config = dict(
    n_experts=32,
    d_expert=64,
    d_shared_expert=0,
    hidden_act='swiglu',
    moe_layers=[0, 1, 2, 3, 4, 5, 6, 7, 8, 9, 10, 11, 12, 13, 14, 15, 16, 17, 18],
    normalize_top_k=False,
    routed_scale=1.0,
    balance_loss=0.00887,
    balance_bias=False,
    init_std_router=0.0152,
    vocab_size=32000,
    norm_eps=1e-05,
    batch_tokens=65536,
    max_seq_len=512,
    train_tokens=357000000,
)
Below are experts of layer 12 (counted from 0) of a mixture-of-experts language model. Rows are named router (the router's row for the expert), gate (a neuron's input weights, with its number), up (a neuron's input weights, with its number), down (a neuron's output weights, with its number) and show model dimensions 192-255. Each number is 500 + 50 x the weight over its row's rms, rounded and kept within 0 to 999. Numbers have three digits each.
After each expert's rows: a language model's description of what the expert responds to; "comes before" lists some tokens at least twice as common just after its tokens as in all text. This comes from a sample of Wikipedia text that the model never trained on. Tokens count by the router's weight.

# expert 10
router:518535499456477513484433440452507447512553481473539504507556496526486473473479406529520556478467543532515447498435461577614508478503468478487501471508492531499555427547542416553412486441464533
gate0:520505495590469416577439513538521494513565475498456463625484476512478491398522480473482552441546490509572520494487525550520388433568442541514485449541372475422433472498482515511598529513492582
up0:482506432507556581567499439461496565573492438536558440514486517509462474436495430508598507546469528564444528545578493481457450522512493496536523500541487538479551503509581512580589503522622478
down0:536460511518441478515543568468507485443416490435485522462457490512481475439454452495377541633498465490431488459461468466482514522437502530548522491376409439524471423545428452515432485491547481
gate1:499528461493485535483474475585495550514378446607607478542513456669389498548545458474474511465507425549420501449455531490568502538500574485457491548446539499462502483543529538496565454503383471
up1:447523499540471548502462512391459541397532558493424512491438479478482470474517538534487549481536541432561467641447510401465470482514411516462529466461492442431560639413473391446571457469610446
down1:437549541415533449438457428507493469507543482449480462556559544493551502527509533521548410503468471467531440416508448540423488602438599567479501569523503578530516530403519503459554470480503495
gate2:499470507408424475532488560603462486511541457533460515572515467453482513514567518380499532448571491451478532574496435523474409429567576553511571507527506473515517532512486474423553502506557493
up2:401524510512559544514549515478509428529414512535439535463491468491525490547564387492567539410489516431579511547539486503572540541488480467486488527457556483487509485469525428514538508519456470
down2:588495547427524493510506510492510482478474490403414539446405562424514444525494475431405536552466538514506452561507474400472582570526496493483490480389539460500485459407458488558522464407426510
Description: Commas after names
comes before: ",", " and", " which", " but", " (", " who"

# expert 19
router:507483484522500438534504469408440512474575565443544394619466465571493546547554501523458481524533483509557476459589483599568521503505600610486534501480571537463414517456465470419489497519505401
gate0:522480533495529548463491485448513550472510486475518438509489407520530505556509557476492587482566569580544529501529507400500551555464516479483504513498590473416634491470563467414405552519505419
up0:523393544573495441465495521418591515555476543418587484581418445531555477446546426495448482481482516447464443480481511499495447471478458371445596495501469443473492465486465462499455605483478463
down0:425504560580451585514563477521520509458433429476516522524512454497512488531469454483499623500477456511500539536411460491494512397514500559518441476497426457470640484479507589498453474489430479
gate1:504512517486494500455477461509524505480428423508519474515518503501521418486503533499495480433510445527438534523489425516598524507501379419431433463456535598465528588551424530552544459431525538
up1:496442432481454499604453544486565556492544527450463484493505508505502584547496449460615492500509538526536424500578525480502474511461555523481602529467553468610481539508573526459406489551553482
down1:514533477462482462474595468485431517583507528493529564551471572415530521557502496431392567578511579426567496486432471548561531483455433474445490540528459546577420458610535476503397460577410507
gate2:546453536516549457510597512415502560461519472531531465488496557517415491408517553537615476532511528508493606450544467516506576530487573487502542446476552455470502488427450547480585452520510501
up2:514552525553465518451515457603481492492432517367517485485532438514460423505446615438540501468409510421505439532496507523402396526572520527507540417454460501550552513431485437420557484511482493
down2:492486462499457439489496481505452493441555582498511399533525499519432561497516489482592479552542485445574540508480420440598505493470447533480493410595497473541544474522576440564609397549547516
Description: Infobox field labels
comes before: ":", " Votes", " name", " %", " by", " Total"

# expert 11
router:499495476572457496517427550498551464526510481488466596575462486429562513430475499466460450560490420411530652463404605488432454588521563536519532513589453468573465556413521481497523492481538513
gate0:478411437495530550508566580550559487502420520601441462490463480407403519602538493514498541520473416503465524537488647516477472537556418509463485473558380606576532507471538494462490484497520503
up0:511454467489565600499484524498560555427449494550415570507558531371415479633502462467482524460470477491537477509590472574493494555490477463425522538497415494500492467463498484508546629497445530
down0:499558518628509396526533421523525495467517514561505470489508523447475459558576632472546502526523570409516437589539401496518461451536490551533525547500478533481442481445542468541536534459481502
gate1:581417459519472503515430461545506524492497529537533544505485552513466572481494488545511511478423497454567569532471412486513481472495539507524471547517530504451571542488577461486531564441535437
up1:512497566487544482536521654417518491414434487510497493473514480547553519473490501443476572465461538497496390495514493577487527605504464508406517379498457567526517445449495514486438487523528604
down1:499640552476620490479527417454468451499555503500516366485477520570530449483527549391462552462447475505521512529508522320457378508431468518521541636487509520524503446456493519520557435548570549
gate2:565587435449519493527512437582468532514449471413491505456426506450552468572485492599509497508378481470495481587472448466530437451445446488462549612445433436609497442607443439566615554480507567
up2:520531444433475503418586475472459508551612449427557426488476507444471515569382488470508485533474573603528467468532500500511497480488580474545488484482468487459572561512453517573572523539483492
down2:400497464515523479524505472548544565488472515460545540430430533568428481549558510423551509593550561511516536570483377464468422481496578557553461518476584538497483530401574500513535530517512474
Description: Line breaks and table numbers
comes before: " |", "\n", "|", "-", " 0", ";"

# expert 22
router:369448530481447496461423537486484548525543491446533454451544516555519542477490497496511511545424510492435567548476480427376561437495458485515483448437506481487578409555557463570414492489543455
gate0:490511474497499496488523473609576548659504550602475523471431542471491548494557431505536527466514482575529508538481479542471518545453450533501475539447490482512524456464416614456431477482575406
up0:509448481512461602519559392515511476498466515491442409491459483529478363500507497517466454471496483499456428506451509573488495382395581493473518486502431439485488510578492466608561513420480570
down0:571445515523443542546518547378496512577581475439518425431503421483466476477452548555527493573436567516482504559495525463504527489521505449456494560491518562493477462500461478562423485455466465
gate1:512501508588428491455469512454545521478653487391516502509457491493481476559528516443445522500523431435495438459605433445410463537488465490492481535570488598498526508452433526496474541572486486
up1:471497477496567475439484526403450475485534523438511574554496481553538422494534463500566566555513443463526511493540469485409530476411545424502441447497559516516521489501535401465477505499495528
down1:375528627378503405403466500552479637574503519445536509504567515567458500532510582496399570466506499535486477524483457557512477501518490542529520487451472538480600471500500510587544549509526475
gate2:546488460453467564522531519416456467448571466509444442476486586467446484528554522552591442426489410576535488521428568438426510476529509478572476452467407436492430538528463512452482497499494553
up2:429503519519521536569474474487492525472539544540429537529519542473539544485511571509522483592495452452560467502486588410520513493493432471519571450497516519450563478528494478555566479514424523
down2:517524514459486528430523463430453472393391504478541439587485430500437577527610507570461440539541614407416564487467437452465517525527441537501500492506606411524457571574366504441464586469480469
Description: Word-final pieces, units
comes before: ",", "s", " (", ")", "'", ";"

# expert 9
router:442528511463504482523477472522506393524583509487555549489491437623482430489507597518419416634428551526526451461564506526455489455540539540530478506514507487507510486494438450557456599452490457
gate0:525473493485566499454501466426549611567485496485559464489472417490531534488556525612527405520481485501529597495453524513562565460519530537436514417469491512484447447501461630435522503507445449
up0:501531550503416507444527460527442483526477436460487568502559512456576527505382522531520493507489564423472445487471559414498577503476452473450521423446496557519516437497554517487514412559424506
down0:519500507489581548550528561530519565512524525459455432581567477524552544506528555493553596606444451496514489539444476427544567563450473492519523443475553487560522457546520524506568457481539544
gate1:577419533532426526547507421424547495499459505543491541482409389488493516565587516420446417455485489526563473435428551466512542541501500494594563526498575469484433519559578516593572517485493587
up1:440472564514437499537475464498534497453487471536543530516421416423512597517539551384444428436538457491504494364464580418459461499469515521614511540496583463443327598499525498450465589442489579
down1:452463543492496453537469494462485460418608469481341434486489528431548496500495472439455548578573435567521536460516565489449420563517494510509492496510428453513481432451425503450569469514492607
gate2:473461492524555471422506568404579499493464457511542428525564456521548657544444474513533458436571560419544462554514547518498534462441434569516494599496570511459520474554495468517459518605465430
up2:502497480503513503634546470525535531443629505501411527435503506447571416491476528459565512478491446515467472657600530474515551515521523520534477437466489541612577449488605532463542487442509552
down2:449475490491526543455505515487492486467503567535561554502508433584554451435347476517467539500532558530564447502428428490493445377451516455582449523484537474404534509487464475496485520479534440
Description: Table cell separators
comes before: " ", " 1", " 2", " 0", " 3", " 4"

# expert 27
router:532532466443545485488485487453424413490590461400438504558569556499485478441527493584548517534524518500513513540480567476545546499469456473516553562590467432538526467468514524572473494462436516
gate0:586572461538454447547537512611516517492421507534406466489442519512552478527490480518510454482408520422489473505521472461546489523414551443488520608515425497594539544537460504577552554536591484
up0:436498495444533536560565598493438418445471549429540526537471490467434521513437370470498549475495564462561473538519553445537550466493467491488400448453620464405500533473523547501478524501449544
down0:480566423492492417509469509570487527610451489502503493463613561523437492381491496584509580510458550588515535495544475578566470530459458447535450546521564459549558450469460448524425400480417488
gate1:505447399568459404549469525535510633381496491477455459457458579491604569430459522435485474467601453446514520464480421548573460510486589473495472482458534366392531556501529475516503528523429516
up1:577483507517519543514516389467499460564438458593458635494504524501435476562454503467496494496416595521494477548633436433513411543536435487504441459492516495513522533539441481534573502518448437
down1:544529499509460459460496444487476541445563491556564453468455496485538443428430536470552488535611542476467582476425548532449499458523471506475544462539469555539441468514587433482424441519398511
gate2:534534498352417523450501471508511614468514452485621472532483446470625524496565644515488448425459418409473455534531464521437550453462492435459543541547617468524445518485521421567474552479516487
up2:533536491450490496425555432509458528582496527473622520475540486491533500592562558524480451456450531438393564547517469503456456458470465443464543493558568516459440473463512417480567481456476406
down2:442546454553480619525490523421486486590480486480584496410462495508596519529476537463477517543526514539488515475455443514450479513503526565514530504563507491561586535471451508428536500445503495
Description: Years and pronouns
comes before: " |", ",", ".", " (", ")", " and"

# expert 21
router:471511444514525497455485456429484528429429643527402484568535532481474519437609439495563524552536590534483468584544479484535540515590465491566444556525544512538437449595563457470530448558414477
gate0:512476545509490524481431468556534565542468531515553460483526490463499494580501545617446555446591517462443490539544558476525526430499538465542475514427453608500556620489438412436502450568529478
up0:505496481511531534466513501518528527476423432496600455496573536493472491447548430498542569557572495368511413570567573583449508529423562496447618490442572526505444424485598499524509528537507443
down0:540510575522441439477482511475623428564489451489543551462524511491559464510500411501484455446420486398505560481515482477501533457518519480520561415514472533577585567457493523396516467546432490
gate1:494549476539499478488457525429544538502498496457603439507540511489535518454493440463396492508442489521514504588460591493492514537504485462501428522422553560528518543452456429537558609536505472
up1:557540447539524470511530539512579553480538492504609480582563496519490514508492403469369481486488450514579522579493584482462561474482488507463399591393557540455510531427482442524475540575574481
down1:416486495582552526443536567577451611440501548593525475520492542534587495500522553486486521494519502422444438522515523501492515502523599505472507456425508570564505474546528489588513487480505515
gate2:496572467457458496444693479515478558520559510471457565477505548518471606579397531491502500510549488557506463519484495567523590504436466531480524538557642347485479466539564463562477473443501495
up2:504504533481502494520449472403500498498497480512477486434553498525447551465558452566541439539405591465497550516534481465495473504528427451493441451465556533442537452486451530475526538427529465
down2:378442586475506538495560546458479510551464576586476532465526541592515499487408589450550403424449503485401551481500450481525436514399559543524549529550518534447527512502572538547555436525483509
Description: Verbs and participles
comes before: " in", " to", " by", " on", " of", " from"

# expert 12
router:514492555509575530490548576450499492496570452512572495455430497495580473511433558470475511475541555516489448358416580610499380464436481464541595553431492584454453542436388434489536535518526473
gate0:435494536466592501472504560486457520543434473521488416463533464472461423553529408509473392528562406514445554526492449538559466560471427553564529542442551503448539482506510371474422557449463533
up0:471498449514503498449500538479412503540499473435464441554528398488407472540530394454415501500499454442488511556470463584506579544517451528577588464467496517478530483419576413474421544445467491
down0:577499536448516542571533544474525567419478501474491523509457495461481498509509535556505492516440407509462540545534478555505471525626460523501505568424523482358383478501587589469482448483573435
gate1:510466518510523462447556498549486452550477460467543503522527510389505482530500486530394582466522503528528501529462534446515442460476531537431568481480472458456513398563600599643463539443557501
up1:521418519575533525468548514578542466552395558419456503558480532375532425488490567464475653444487493510577435494472577472496454537529576550523539476428556494473423506630554640605495516393514515
down1:500487525475487429460531575550541460505554552484504537465486419435543414654483586482402410516432433440462476498456480501512443573477468434549529482488442461444510514393473505517586578516535461
gate2:407564470587449607551544558466517529559498599507448503496479509548435495480569514439479547394501578551405527440469611550479489504486500552487589576520514468575514497545433477532510411554462336
up2:556541518456533522511496471512511498482453458511471485489501437553513456558460497467487442516447445443525491552516481409487523499444478469439386473483462515344446583492492581472507577525553636
down2:470496538425432490398465443481555512442515509455445552479525411413573546445464549496497534450454493538539505464468447576519455376580484485474448555479520522575510483449545478444541534535555491
Description: Line breaks, markup
comes before: "-", "==", "=", "===", "The", "|"